Experts of a small language model.
Experts: a softmax router, a shared expert of 192 neurons.
Below are experts of layer 3 (counted from 0) of a mixture-of-experts language model. Rows are named router (the router's row for the expert), up (a neuron's input weights, with its number) and show model dimensions 0-127. Each number is 128 + 24 x the weight over its row's rms, rounded and kept within 0 to 255. Numbers have three digits each.
After each expert's rows: "mostly gets" lists some tokens that are sent to it at least half of the time. This comes from a sample of Wikipedia text that the model never trained on.

# expert 16
router:097124155101117107159187110122105157131133122148109157126122084077158126097091148121185170163127152144156122116141145103160143122163161118127112125143138105130163166095139125123128084151152093101133114126153101105113161095108106123156091152154108147129100184130159140144124128115092137099120102158105145136130094149140150113123095122165151112144147127141158172099160127097122134131122
up0:125182128126113146118133128130100162136163135115139142117124154155056093131179141131146068113127169134124121122118137127134094143132093107116156132168151130127129130129139096164141091130130107106114151123097143165138143139116146122119075134127156124124203148130121194155145126126114098161143148107099141137152146097068132093125133153157133128126123126108088121118102119110130177139151
up1:148108149150089170105151201131126138090164123112129109173099118156139106132144130133128145132123154148123154155145169163155143136147103103129147125129112103134088159120111122088134151116097137130174104165165151108131152140142114136131121118146135133129204138131069109137130158138127141138073124135093163113128158119129135136146087128137112154178120110147157088100155149128151142138141
up2:103127131126089131121128159100152124173124192142132133138144059139129128102124123142095087107150149150122133179118084126122159105134151138120124131099115109096151124126133113149115154147157115125105109115150145163162122135140120114154123118126142108131181139147113093123186154125095109139112115123151101140118093130154169174125110142144139142131164178170147167176159132097109101157108
up3:120128148153134124153096142144094069125165139139123091128075130110119143079158112124209122103166133145133100117135127126152098096142112145160094141137092110155151120118105113119111101145167165093168129139140097144177111113101105079108105120110150098148149122139127135150161125119129103134142145136178149091144156106131086143141112169129122084137116147119156140123107125135121102130118
up4:037121108090148109109141123149093124121107140123148133147152170151148084151146142132165136100099077133157136115118107132146139161068124147132114112098091138120120116159133132115130125133126131152138149163116150154108131110142150102119127136149127117113125117134123128069103129123120092178145116152159129090149165122095111115099115108126112174146080131087167111162122147123173128151116
up5:129096105108133130133128113118130109093123156109128101144128132140137035101122060088105141139095142115123155153132138106171139116132130118130086135127116135145115147164113146168151147144085061137140114131121145101098124105079139126154103108118113143103132157143123157155109086101113144137166180123118128154142110158090159142131146093094133127159180143114118112119107113116125120110127
up6:131132125112151129094148127137139109123124109123140068103106133147133152162127117114121133167155122141149125117143112114163163140138124109100103064155104140168164154098086119074123090183107149136131111164105141120126109127132159101088125138088109145127104127174093116123137099120133155113116145105160130141116133147104166109141139127100106163128093105155093185161117134136091088155147
mostly gets: "would ", "has ", "been ", "have ", "became ", "was "

# expert 21
router:161138128102129133121088135140118150121096135115154175124120141128144154095117137130109132055097090135123150115098159133137111164128123135101139133118120118150101087194141094105129157130162146164136122109142104129133082136138156132126110125106126164132152155107153119103094172140083142141106119147133140168125129132114101125142181131119086136148078115137149103143138181126158126065116
up0:131137086131117134101107130117118173109126146137122126128080149127105119109131064121137092149101157107146132149126147101103100079140097172098150159123148083127118145107135114118113165149130114160134117109152140116098141141068117171140122075124148124096140113128088128110137087119123125144135146126101117121169172116161116136088175121122095112100122115101097138163116166091137162108101
up1:140146114145109155122190136169139132151161128113126115144109096142121120128121153157116154118137151167116136125141120185144141156138098115088126109138075149163100130111126158105135160092108162102111124097115162130157113133088137130098103135166079115172101106087124114129171133082119128153141127139092140120117063115136192127104118120098137140144133135117170116108134123122161153141120
up2:138128130149143129145143166120101147137148129101154098166154091135137080108089144173131083113125141091113112124117117134132123094167115136147095144105119144115139124119119136116123155146152110128137138096170162094132135110121109101133071120092137101146127173136093104130121149102095093121079149137142145139180157141128108140090084104084139125137141141160141205113138101120137138142165
up3:153102128135113119145137112184099130110146108135172115100093133132092166110118153073144149105148131148095155145122116159126131097141170129140112179115113098113165178080112107131122071117156108114139145104148096101122070102121115123091172132108121149137149159113107127145122106133165150089127140126123164157132147100138125120121150103144129110135084136084113117124130146134164087110126
up4:128142171117102169099138151139099134082130118112161160110130131103143122112062084140124163167110128169142137143109132122135138146120090081140110128121128140095134120142121150148086096114109120081141089140112154112152182133098124119137110073141098122115111104136126172110109118140082168142108127144130137130106118141103095123106149123143120116121133123094106167151173131193134108113103
up5:129093096171117107114167117148095099104140191120116115134138105100139096093106149116140130133156118112116133180152160173126122139126115160128103115146158139143146162122152121130111146130082143123103110132071089118061104114138137100155089122146114097110127131098114130114149098094091155157082147141129147138123105120130148105128177115098136111150091092118126109091140149135128151108126
up6:140133130160144131138114127147148110101116116125156157101071117134125108134137110115109117120140122141152138096137090112127139131101100085131129089131094129148157142138132112128147094163105176118124119115121127118126126127138161120098108128055128093143088126142168145121101102108133161129109079100152146148097160082068110123120145205163120156141132098090109125163133091138093121110108
mostly gets: "yr", "et", "yl", "chan", "fan", "yn"

# expert 11
router:153142124121106123119105113088099134168120143139117145182141115151134140150123128170098126129126112131153096130100120142160105142097139135146094108142136122124071101132106082150120158128126142175144142142111076141155155157140125095162117143109145101092104136122106127152126125151177090114138146123174102091164090141132122111108146117089120076120066145119081140125119131159111096112099
up0:110152093085127168080120120135099110104148078129125109120113134135101165119132120116138087143095155114108091130112133114114088123118080140163106149161133086125116156129093111101119135108132119059099175113117138121089143118130122116112110121114171144096124123111089134112138135133154116138140126122075100106145145134092132114119148141102101151142113057093102080138132125102116158110120
up1:127147113141121114125120134125092129124160117150111158185097115090112102117101146133115120128105154217104137101146113144140162176115103159120179153144104124126127102088096157133137173124077126131103119107098084133149176135106098122104111091147105125132140151099125129162095117161143144122116121119083089106134133139134153149128144094125128101097140108115159157105130116112104146120104
up2:118107155073091110115107104114125118139129118128130112130137126083107138125119180179103155110109137097112119123100107124152130124147129193100140142141138094124130090096102116139119174148137129118148123173190098107142105142118149109148119112089141118105120141124082105135104128164143124165094126118148097155108134124131143153160112133123177126084163148102121161109142142130091121102069
up3:137124120141094127082130142139137155151127131140202109166092118126121133101107114138156095088156119125123106105123171133122167167121168159134092141122129149191147128129081149149145107098156137161120126112143118151172118152103096142135077175132126135127117120128113137133108138133158154081147120151146119138098167121121150135112101132115121131174152186103120159148120087122102112124109
up4:135141146156092138101110134124118125093147078137129156129131135141125166102146096140096149139130143150108162133111109150148130146113158147147149104137088152116089108139132106131139102126097083091139112129180102097152129112077104081145129115110120135132118131146136120098102108121118108122131124141119133154133152139075083135142111148124140092123124129094095161114156137227069143122151
up5:173140144152149150148122110090108106153123208149094111134113055126098090107121113144141132119095138121122143143101125141172126118127138104122120117121101134155104160103146136132115131134074124115122140157120066085097150123110150094172126114122094126083134111158099109129160156143080153102113162148112126165136140142137119111128147131134097144125137140101124130185142156120114145135120
up6:150124136143126136098156132107149097121101146089152097097126113114128162141132120120127118124130092164115133129149127160146133115111116137139093090130118129128103128106110112153131126160075153104096137108118106070154131116081181096105127127082134099126052111149168165151103135163122120116087104098172102126134155112150159123097097141160121159126111118093132118102104107133113172157125
mostly gets: "omb", "oph", "ool", "ograph", "och", "hic"

# expert 30
router:106096141081123126159102105111157106109147125106130127102078163115139125120151129131153107138119185148148121140152145164094149092111111113134133184165127099120099115139136109067144113141142100097114084142111133116106141090078109126138125094130133118132079089127106143101104126087110119108128142151156141147137124133131132077109115105135169153128120108149134109153154155088096161155160
up0:117118138121121141095082132142145147102153160086142162147113136157107131104171111144154092127117164141118114086151122133150115083141064117115123119139139129155095111119127110156094137098135137145092123118113141152137138105125142118142139104152174146113115105150144167120124109086129125137100097155088117116144190104139172095137145139133098086149115078106087123156092176129125106098125
up1:106145124144106157100125126181194132136131148120093114128056171131103143130133110172160149134127163158104115135155141131103139133120128125127146109131124112117160142122156147125130121127118109154098119087095132106108070135136097087133121120137140150141165111122100106131147119160145168150150099146091127140131156143133161141108063103132100161109137166122140152126190144101097136149111
up2:138153128142119109131088087108165121158119156145122120123139119102153141142122117156127131139117159099095150126129125063151109122133088147099100077118117128113159138092146163144106163127112127138118108116139144117132115071114094112135109099162173095121119107115113097155120164115166146103179131152113088135120178124178159102120107119099095151152102145132131128128176114128106180113115
up3:137130127132135117119146106130132128100158115129164095087118175044120100129115148137120111155160129108097109129150066120117139138114122157159106147153109111124104134114148170123139114175152122109086110108105071087181088154107141103098131162131182129125141133149111140126115112139121098154164112138150122107107146159151096122169117158114111141099116135108117110109116094140127139146105
up4:111103105120115155083160106131128175093141139114160107126137123119105126138108131109153133112127094134139135090155134121157133138128095108143132101138079136112171090102121067114141169131095121130116116140145134102078123116139131118138130109175115099142113096100120115137110133155114118128137111209120100114144146077115094139109130092093107137174085114113126114134079110154132142171095
up5:165088110146136106115166128125106173080155161105121136129130108130082120092089107139150127169112148125111124141152178140132120151086152127120109139159150122099110140123146127175176111166100122116098089099124077113125136104100148147132148134141065102142122107110104148115137124092156128120149104164115152131133103151129152117111176141107115115150121136086157117097125078159131127129118
up6:138108156094110133147125131131093133087118189129120109108097087115135140136143117144101092148122113124099135121159135166156149097132147081148142107089122121115132163095079100110147126194096145143124098125106104131126132134124163127113145130076133145116144118174108119099083088132125110117111186118149134096118147094096164138103179159105123147127134133139130139177109119148110137111118
mostly gets: "first ", "their ", "two ", "this ", "three ", "only "

# expert 14
router:091061125125108083109139123129137153135126126134163135120109138131138126111112174117115149083084142191157154181101142129137086159137120126114157129184143116114147109113138142129126140165149133143124147121111149134158157129117169110097088094129107136145086099114140097168121152126138110149112111098131129159135128128142139116156132146107144153078143139127097137113173079099176134148143
up0:105083126119138112119123128113133172127133152174158134134177147159095137078126121108117127158122105151139126110152134079099143088110121167101140148149166100128099107138109119135126125153137106098142124117110146137059081107101141121067134113147155109083119133123126107127144075107108094171127103105116165121137132093163104136127091085152105098148124098118117126116127131109133158127151
up1:138101100118105105154156086149110115099139108099144103153097128085159160109113142115115142146117138164112135139122174106147160124105100137139143099128131165150104139117109175136116189146131137155103174093113113096125132119094141155136169084145135143157148063134163140136161118153184110113131131154129165096151135173141131122140147150136082129122146162135099111134154130117107137125135
up2:114150134165104167102135143133135122137123107170108049149137081092145146114091097123155131125127135117145140161170146153142122117100113138118112080128131131129098123145116148144070122139123128074169148127147101101141131113117102083091114096078107097124120137136068103131111106136098060147103120132136134150130121145179111135140131137127147101089137122138132145125145118118099148132123
up3:090162100128139112108160080141102101120129093134162118147098154121122112141148136074174136134140122147136143156110093121138146099147105135119102137131130108129140150112100184118141080110128097141138113104160101160162137124115087112073116143115141144148154143130087144119129166122128144059131115139107150133132147134167107115155161122155113106105075108109115119093148111143112123180095
up4:133148186145093188139131116136090105133160152149155151130115108120131102131151166133153132116150070111161163124116131126135142141102148141192126136114134157133125113115178122103136132128129136138147119139131125106129122103111107134126137126147126129147139166135165148181088086159106109126140097192118108150150116142082125130096119099107124160156118155082117135139147122192152108156147
up5:169127133148102136112140175091126130096165139134130122175127102095135165104145071120114100108126093096133115160111116133122106118117095118139171091151113128139143138107152172124126161132127075167164121150129113117073123127147169110143100160174128130120072110144106132133141153129135120147093152175152118139127102137122116133148164108118137135173092133121111154128134134155140135108069
up6:153147142161144107132137102121129141099114157128130122098139107099146136121164140123136101165094109144120150100094133140124135113121112151109106061094133131111191122190118094112109142139110157146114127107081111159149124117162137159142133117050155100127090123143076149093099120111138112102117096104163152139117098093131151125130151143141125143121111121087136135088117104138142133137083
mostly gets: "sion ", "ator ", "essor ", "ment ", "ization ", "ility "

# expert 27
router:143122137147143095143111122097126095107109112162061142090046127132159135149167154075079121136145122124120114157152143140116099143088121143144109105105142135167139099093138102124089097153145162151135155126095148134119118148138166142147162138127156112137165152118131116133159083109128096110144107137091163082111090142116126109117120124130139100138162108148125132093140140121094123134121
up0:127149093086118102133098146139131130093179139128103121128099170111131103137161132131138093105130142119126128147153093091109104120106102164092081135162136108122107126168144086150119106106131097166137167100151142125081160103118166125119147127108172136103129153131131119109149073125095125137141131137067094120144174130086137105122147135132142071150109103136128127124123145152105168114114
up1:128116101165098110150124138131134157130127140146131142160145096129077116120145132146150158164105167156092165139113150128134117138134107130135160105094133115117139124109116145153155173103118109066129099126142114130134139156073135139098146124127098117130114051129117146156152076137115143126136075112071138156112129159108152143085123167117093093142127100129170138126150172124115136137137
up2:101123114116147121108127137127110153171081115130167092139125100101164145118089145148151110150141143136118158146143114118129133141129104135127136127089146135139140102140061137139109200126137100120102074127125130081165102140093154158107125095133077086126140123126115091140155123128102090137104118128112095189109116089152126145101094116112138149126093120140131138110149108079122135117095
up3:117129125130137106131115116074140184104161141151133143109143146130125111095145113111172128166169130115094127115110133149169117143119114118141116138143139102168140130129089145130148060138190113110067145117138119110110153128136110083097186141076127122150137124107059142136156136099128122086096121139124113100087174148124112108133121153147111154144129115139110141119149109128129124135151
up4:123151081079102174117131071108100114101107096131115102134103127104138114141130114156150149163116079129151127166176119108144145132101121158161117134125111188147124118115154125120096139126106092140123125079108146165148148085123105112157112104147140111132132141119102123163112111155140122123123150153119135171112142101120100138143119109147107127130104135072133163124187174178132121126118
up5:148120140119120129161117198153122111137145183106103130165118166111084104134109060113117142130129133115111176134138147156168114086121140121117090122157133161168124158131120132166125095139142118151119125184126129128084128092145156144133125110114097145134080158146133175159142132163112166141119129134072128151120133134120132089110114099152148096129147143124142134094121155131130157152128
up6:126141109137139102101150175113103161099138106154096092114107100150162130049110157148150121137078125111166151149117131104137136112117123110144100097123138141101148153101137099136167116158116111152129134161123138141134104106149206136154129115105143126096124098186094163125150112100141154129119123125134144197117125087125157109119124162123101144146116151130103102113127145129104137132120
mostly gets: "present", "show", "port", "design", "dis", "success"

# expert 25
router:080085146102121145094146112100115122104127127108119107121165086120133110110169160116144101108085108168160170103125138139141141142125139135166113107174134172128103113153117149112144105141179129075136135193128106118159146117133158117089115094139099111146092090134125112142118106132129125159120117119129093132145122105162138100133145133133142157086104118079106125157150128176153108130148
up0:120149123084131132121086159188141134149100148107137123117105145180096160106090116151157090126152133096127108185139115088131175091127120148107144116118134110105137138135108164105116143132154105106121134107132176101122093148111135147111090158108124120102119098115116129078152069105134095134119145134132128149158129137117091124182092156137096151143123106118116106139169148117133139154131
up1:127137111156128112094141062147114141078153137110114104135097114124126106110107125135129187135146132120078143124161155130144128171165059129147105084135145111146129107141082148124138155137093140106147105087153158140167124102097144116130128169151123133146128137101130126134187071139122140118127118115121094104123118130149119123146152159166138132129150152084155164085128123101107133128131
up2:132163114139128135115123153135137142148120113108139118156170084100146154099093128173141127166146141085127094100118143135174116147108145162077139129147127163145142100131132198146114111157157124126170137103112148117126096123150126111118120133157183131139119125126108111113158121149112074115098148099110105162161094135122085127169082142138109148135124129144131112120134108063118138096156
up3:125161092120154098137134081162122075094145114172152103057140150131128119071158150116119159148138158104140088102114110120142141135108134116108099119136112114150128139122120103150160118123133149142158105080119101116146140158163099117103122095096096139104143103089124139143128160113158092109160155135137092122144147158080131131109102133144101128171131170121095111120135128150122092144123
up4:112111120134118106135134147141109115120118154128150149133141177155126144160063100139129109132152082166152088155129107123122137088130117121134135134145124098133095090118135147127065139119151165153148120145094146104119122106102083119119145139111141146140116164099144129134107133122128119067190127138146127102131136122109160140147142101125156131133142096106162136134135162179122035122141
up5:155102105158122140096140093124100131099162134146110145165139110151141140111118116130144097136126119100107133158142132117151103131067113075124128139121100101129196125134105152142119130154119112146141169151124143129144057160135125149128103101132169140107111109102126127095145120114110139125117140186124118190118169102113147141167154119116123177184114150136134120136148141170100132096142
up6:128104127138128154108137108109119142096125154150074127143103153088103116144155147118153114116110102179162116134118122095151100118093157098130107108125130095094140129148092157126128123198158106124112118115130114108139144109098167102101132109096145115110103113140143136201116086133106147092153148053126101153127109146135119103124128163159149146108115114151113133170099098151123126126116
mostly gets: "ara ", "ah ", "ville ", "ford ", "ina ", "ona "

# expert 1
router:131132121119128148130103141145133154151144071160104132110166129138118154120165135085139146079089122152127107149122132142094155120091143144150153142121150147118104108095146192091142110146138125159150190092130120103138130141122140104114125130145143161110102140106098086141142133118135110163100150116130118097104181158101126094173147133085112173141152103146137153132131145111181115153149
up0:136103057139119156125092129161153147093175119124068102105135121127100126112146126120116143101146156134141073128120130086116168140094075144162131119108131091122144130170107114158106145131141082129131125118083129163100099148123131114117133113065125120120136122120158161137147082106129134166117127113129131155098150126095110120128151151124123150156157164107127136146100113091163145097135
up1:134133134122143164112114130102136113125174080106166131161102137133126162116112175168133117175102121147128139149142164108172103114114129135135130120095143123126103108085130181175182151113080119131107128133117121100096150117135124121127107125159129144178148118099105155149090161170125149127128148140114145145156132125094191140145111144110107124123158109120099157132134173115168148158149
up2:104112089130116126114115104166077121147141102081133109131186120106160163150111154119131109124151125063097139121112109097104130110111127138141125141133149122110134168123096127130129082134143106174131112098139140135128136082098113123157085143139104120160122141136090114137140117165158107143108170127111054124082085151121132156149106128100129140142157140134136077153159137102138125147136
up3:125143134122124119108107108110121084085130135145162127114126174132131114062116137118132154140159115100122117112136113133114144093146140140111100138132120145144146182102100168150152063100150102137114088115112110132133105140129131074159113155122131121102149160103095154117102131159155159126161121131119118127116152130095134175164135165151138140129074133083127166143195124155142125113102
up4:139132154133174133115166160135107133115143152129132117095119101108136091157149112077143118150149100170121125128119104110173119138101125131178123127105131129133048138123157116103134142148144130106096121157132123073088154087122103124146144100142102129133120108132175110147103143134131130117120112113124157086129159139136108138135141102122123076136137075081117128133127079199142113140129
up5:155102135119151090160175071127130130086147151135075077152119150118117109137112102106132120126142132113157135149110153156133116145126114126120094113142123140128127134157152173124095134134142095170083102126126176109094139099158130130149084111110087114101101115120109116129150093086108156099132172141101103129136104132122099135111138148106090146194083113138119099122110136142143142126099
up6:140089115106117106120169155094157156077091123110136133150140123130119097114131110124151092133103124161100153117158098087148140146116139133139094080152103117134141142116148106131141114174154113149109142173148163143121125107122147120125111096064096149105049125163110129157154082121168106138155105074146128145092134102158147152128142137110116145136116117128124159154121148131123109137128
mostly gets: "ate", "ina", "ica", "ana", "io", "ani"

# expert 22
router:114150092126122142107151171108153126119118138147112095093117068138133142129073124144155122129161117094126137145139106118175054085138106112131155135112092128089158146135123148119134141128113119131123090087153105113115111128163115159116138133145174112151153140107098161107126139155086164128143120096123119115145156101103098172107138153171114084154163138146143121132162118126120123085145
up0:124174113114179128145088152147121143114159106141114158116117087135132132111129097105117138142150105120126129129178142069119118118170084136123110120174114099093123118163134137134123124155105078143123106125083117131128109162129121133137116137157147157075136131102119184089097094106160142122106087096116091161117130117123150106132151164119132131127137080159098141156144123093154144102103
up1:162120120075099099142137123143148147114084165145149166128131077149135137081171128159161181148114139150103190120125151147158163130129157106150119087111118116149115106070124130145127105139084103110117135166129154121135172134068113155110139115158133106143142124140117117137129123144146154104133139126079172121142111127122159114105091159149132111133119134103126132110156122097124093140135
up2:118153125121149129105159125104102160151118178163142139163158113134130167103135155127142108136135164101102130141122113100162117146105114099144101128142125124116075145120152130109124180155120089077140096106117140126137124122124127087187110134115114107187120104128148050127120132118120108129073146117103091142109151135106136163111128157088135146120118149141189114117156128125107149126135
up3:107123103128145121093181118137110129138160116207171123126080147112100091089137072151134133110134147167121102139109120135109122127149125140123118117151137114126140112099125102120153102123187122117127116150129098147173125116132158125100137130131081123122145144102113145114161151124145126111150110161100136084134157133122073131144193172117123084129087145114147119118103152131159121112157
up4:117124146138131147086158129154106147084125110127178112102145132162109141088131134122167157111139088094154129101151128189146140113108149149128107133103132119133119088126100110116121105140116121139100114159150116122154139096121121122161162159125099108140150146137101138114082121165168136112120103173121130087163119128066137119137118114154122127144091106126105184179104120186127111133098
up5:176130116122145140112142113130126144087111122152134136113144119113112126123076082110162107105150169141120140144147135138136165083144147124122091118138135122134143145135156155136100124143097142120110156135093126041128157108112117130098118156149109077099110084123080114139142155119116155131128170121153110160143087121129107178147174138113140090103083079112136114131117121127140101097113
up6:095136090109111105104094143138142165065104143112149113085119131078133103104135100110128148112115120137116106097102127107151192129112113135139116059125127113123091158132158083128185107143090157140143115143114100113133148125141123118130116093129097126148126124125152116095089059122129102136130181110138137127124129125097134134161140130134086131100103109187125134140101124130149128123126
mostly gets: "“", "\"", "B", "M", "K", "(\""

# expert 15
router:100131149127119129112116094117126110105136178160077089099132102130128120098072133123124154136099097129151090127174161146169116165109153123146126089096134123108149083122146111120096163089145150162118142138129101166167100136123121136156149119132141063095131137102130084147085137154112130162133109113146126109118136107120115163146146144078099147114137119147100127145136120147162153099138
up0:115145115131122117169135132085093144069157125107071129128075140149135115092143118124123138130127129110145146140105132107115117125133133129145135129131129143150144129135107090177114187119128080117155146110122109112102131083119095145142112191124189112123159173108120152108124121111168185177112133094091132106124166136104118127148105113142127138142137086125107125143090141132174132116128
up1:136152109110148171133152134143112123142131107125129133115056120137116130134101169160138156102123150153127148121097132129149179164111140136127185138106084122125073137152109114105148121131135125126139081125114141143131180146068111136136105089142090139144144116150132127155164090114146106116090160175086144150080157145125142114134098122106110127124126093123128130105126134069129135103150
up2:074119138192175152095126168113122121150140112127106095115182110101119160125123133142124100114089164143117092131126098095159171133137091171102131110087163161108099107149120153129125111137109133144123075076114114138124122087107156082119087135099112113140121116171111116138106127134101117093156102127124100143164103087115107127122149137135096129133116140142134119149138118109137149131109
up3:147180170112078136148141107161125127069142141160123097122159159081114128127106175117155143128151126132131145081155153115085123112127130157136138168139161115174145149059087150128138122139131126125120139086154081120142099110134124088117144136087143147146144134107146153125119130149136185109122116136137108120136150127093101121138132168110112125185141113106089132148142135126147133130138
up4:130121144140124152132110129170104150117123141147122135137149102148150172116117137134135106116113112128158154121156126149116102112092121223137100163143121115121148151156116128098119098160086144195119136169148128156178111059136098108109126126133137098109156132106132131113101104175130107116104111137110157138104156128091139144115109118150116107145141102112136164143125123160171128169093
up5:112129150111111129134148107149112176149166138099109185121172083107123142130118113133126129164118116142090120141136130107148082154125101121121097124128077118180148157099121115130103125146144122108110118130134114112151132120123153118188141139134094095130125093075103089164130186120107146143102137169118166173137130081124150140091149132107097114119119136087120113132158124147100132168135
up6:130108174157157103097104115093119113103176132125113130100105123124118125119158131124140080101085099172106096135146101116130146134142156113123145139123119136168153083133077102178142124129109160108147135153130100116120146125110141178135124119084144114149067101153124128145075111124146137105123152109164128186123148103116144154113119134133128107163144081139129138167126129125106151168157
mostly gets: ": ", "-", "): ", "ww", "- ", ");"

# expert 0
router:136138120161137162105087113109113146111062140053135124113157162124134145133147120112157111115164139137091123133124080097091166105167172127103143124156125137110115141143127133152116079170150093108123110152127146131140105129134126106108171124159099113148166139137098132134151157148086139142111125147121109125126134146102116077133140106120135170159120069129121111080117123121134148109096
up0:122142051090124144153105139093105141123150126142124142123133129102122137112118116136162100141150159133147156168113112114121139092102157156132157160112108118107090090141137134151069115142112089150120110107110148100071123160086140130105108126151169139111172116114126133101154050102111107165105122126126132154153162119094142118114116132126110095125137092118103124145093163122124117142108
up1:124138108099107130134130138164099109130126134135157151181121118071105138126147173159125164144141112145108140119127125152127122128129111118116121157130148083111128153129159158116171159141072113113142133158126126138166137100110102094083108140129130107173160070138103145117134117131087123139112118161067129116130123150098142098085099131136131092101127114129144167143152153100093125186161
up2:097127152147128132111125128133137147156104136121120096136141102112142109118081155147145132122119141117100126165132083147118101173086103116132145146117169123161120107090117150122122136137155113112129122102135141094117150088107095151148107100146103091121137169110083102116111131170095075114076117107107050115127135126110100132098135144098099186116130166106136138117112105128138175152143
up3:111192105121142083133143090157095154107149106136158142097101119114111086080112121092118145139128133168110130133143114105146146078162138138149093118146125143202127151135114150154138124130150119109113139141119104164123126135106096125107168118114111155151092138122105172124111140119124172103138118131112114087106173178105083123152120139132138154157138153090104132118146154157101128122142
up4:086124129098102164094167089126075099087139131137168112123132143144134133120097118128120118128149094111112120134155125123143148131095137153139130122102108116106152097154140128103109095132114142104110117138142126148127151085125103092159150124096082165132147083116112128102110149140114151096130129166137156132127118106094122096126141074125132117114111108055126177173132146192164123151128
up5:153116118149135135120181114141088113134137160119078111176126153074133167134120082143138117106106114130137130142154143111117095117141157132119125151151092157143164149113111158126133143122099139141095105142123094095117100129088128144163107150124081140126094066147120139132165147126070128115155137168110120152132076118138072118118151129118121192136129116137139123140112155142128101155117
up6:135146137164135120103086117101139170098140123118125096134123154097143133134121166086127098127149160132147107092113155108127133093143100077135078095151158138112136132103108109128137142173119147117152129175164072124127097117146178163145112126086097114147097110118155154110114076155136145134127153097127116122140142103083136133126142140143114107126121098133115086160116137172099150106087
mostly gets: "Mar", "An", "Ad", "Ar", "Un", "Al"

# expert 29
router:140161123132124161114116110145105059110125117132136137129083133156092144148124118134158105147156088154103085169104125126088123102076112137126183140079108142149147152158151137156126179137133144163102103118089164156139130126122118140154115137111137125098128132081169132130115107128159107154166093135093182122166141130125122137112137096127114100151156131136132133099115118124174107122103
up0:121147071097135155109069116148122141109105153127100134128117122143098126134140132100177104095155165108128148147115157090118129077116093171136126182130128101118108164136130113154129115103138069127112120096144122168099149162087094133163117115168149108092143100104099165129135130132127133169123140141100137135157138102140100096128151171139121113130144096123113131122125132107119180118103
up1:105137111118096135125163149164111136115155159112105130172111111120169186125156158138123178142100151153096135133129142135151127130128132126136163153131104169116114160115136142153144156123080136153143070081186099119131135144090068123131145107118118151144151135127160186141170136113106132108135123117117130159104140130111147152148116098163113081128131121102099138108130140141112137171155
up2:124130121097117101126123152118137077166116105138123098178200078112144134140121151154175117118127155106054143125169106131153087112124126165144111127107101117100124121153123135124154128145104161151128139120133145120147093103108085114157135137147132098143108119151056096118121132122126096137105131172139145120144129159106147147098108149126124129117136108171138148143159146094143115157160
up3:115162126140137107106169115137096110094196103172148102111078150100118115082164156124158120139170133110114076088116125093134119087149147167168100098145128115152130152125096132134116122156166127104094139147128106162152171131099135155142131123113078149179129126143121140133148074130133144109120128108146129123131156131120111140125160163132099141132123114098146133126148125141156152108155
up4:139117130134112146087190093148133138080149110121137105138116138132111109134116127127153147121149063102141111114153150149114130113073128126159115159102108129132100100157121121113127102119141093088090111142179127115142150099103112090138125153120083135096116095128121120102112115130119148129155127157092176121144138091112091132120143083146149143089144099101130163156147114185117113173111
up5:154108133149130135139155084129083106106131177148133151121135108108072125081126083122144113144116127134121147124134149124154114096112158117107080116159100110153154164082166170105127134106060125139117105169144133103134155096110118122139134156108103123123136098118124128138120144104110113131118092155086151087103124087113121097132139123141098112144120158110158074110129160152102135158098
up6:160097125123117122114145137120092146066120120108128140133120146099128134138099111131102132142128118134122108127139106049125135109084122101134105137136159126116136117117122150117151117160116124149141152183112101101141139100195167134138105141100129083103074124113114133106118102139148102100116181133187156123131120091112154157108125143177114174121147121152108138150104128154086097138108
mostly gets: "St", "In", "Tr", "Ex", "Pl", "Bl"

# expert 23
router:100118160098129108173098145143105140162114180107099114141120119124133119131100101124105127081113165157161135102105155142154110143154154114121163132103157163095172162150135150114113124132159132137155162073156117132107145093145103106132097156130186127105137137109106142111149083100140134070125154110104120137121105142142130118150129130176163103111100131144172171139140114104119134133124
up0:124129101090117130115143115166125162118095110106115132144136130118115103142135120180092108107141161137099083119143132080157127157121142167128111113136140092138105132157109091080137185131092105116102091101138148125099119139137108070155086107131167134144135131101129150108163094115117098154109090134094123146139170093188133089135111126139123144124145114108111130148170101114148144134112
up1:142133091139100183136157162149097123151092157148128170121129074123108121124136133164138132186122133149107151126170144118135150099138123128134142136129114120112148127113116105144158170091108129087114093114122169121120172163134129102111099138154098119132147133157136182180113141120099081131130084138088143131118113141088084148112130145150104119137133131125155172084143143104156114121103
up2:136123112108082108114102107148147088154161125103102117174169132163168146122069120151139112179113133113062111140134116116160095117133180166139139097168136153117130141120094142127113135141118111099132136114125149128147120111127128131160156102120141120133115129101111105162126155123074122120080147099151094142087117107151133173110146110106151146114113164156136133161171132104101111121119
up3:130147127132122115132124124158084123135131124134148117131130139099112124123133111143183189132141123137133148150116120069150100096140147141153124186122151104098146136098120116143142127181121153083160122117178086171164101099098128101137128122116111116106082161089099167150124122148116122098116153165154112156116123129135129128106096120174115129124125140055105137144151124147087118103143
up4:115095142118135151110168085142110114179130110155160138115143077123110107134116108095142102131160137144140128133139139155148099107105131149166143133135074115117142155130152135096170117115132083112111137136171133132147162113134111158151154133110108102139129081091126140133107141160093119163139103159085144110183152139114125091124116056142160121137140125100120120139122168181139116157114
up5:141071103139124128134141158182079139117132169094131108123142101099134099108129116094143144125131116080083105136139131120147127122108128152130096145129141096154128165127107126147136176078099123127121132138129099117085124086080170097108113125159101135117118100161132173158140132128077126130136142154129131118155110122125092097126147104114087128077105114148155129122082172130114155145127
up6:148113151139138124158148160137137149135106118120159083087157155114100194131122134127122100088118149148155135151114120154108128125094084098135115101130139135140134143119156114137163114175115115092125096133126143161129158090092123099123120115116136108076105160117135145112152099119174132079107111093173137147170133093104119147130140117154104158137139130132122121186065129151097146138127
mostly gets: "ired ", "enced ", "ured ", "fered ", "ized ", "ced "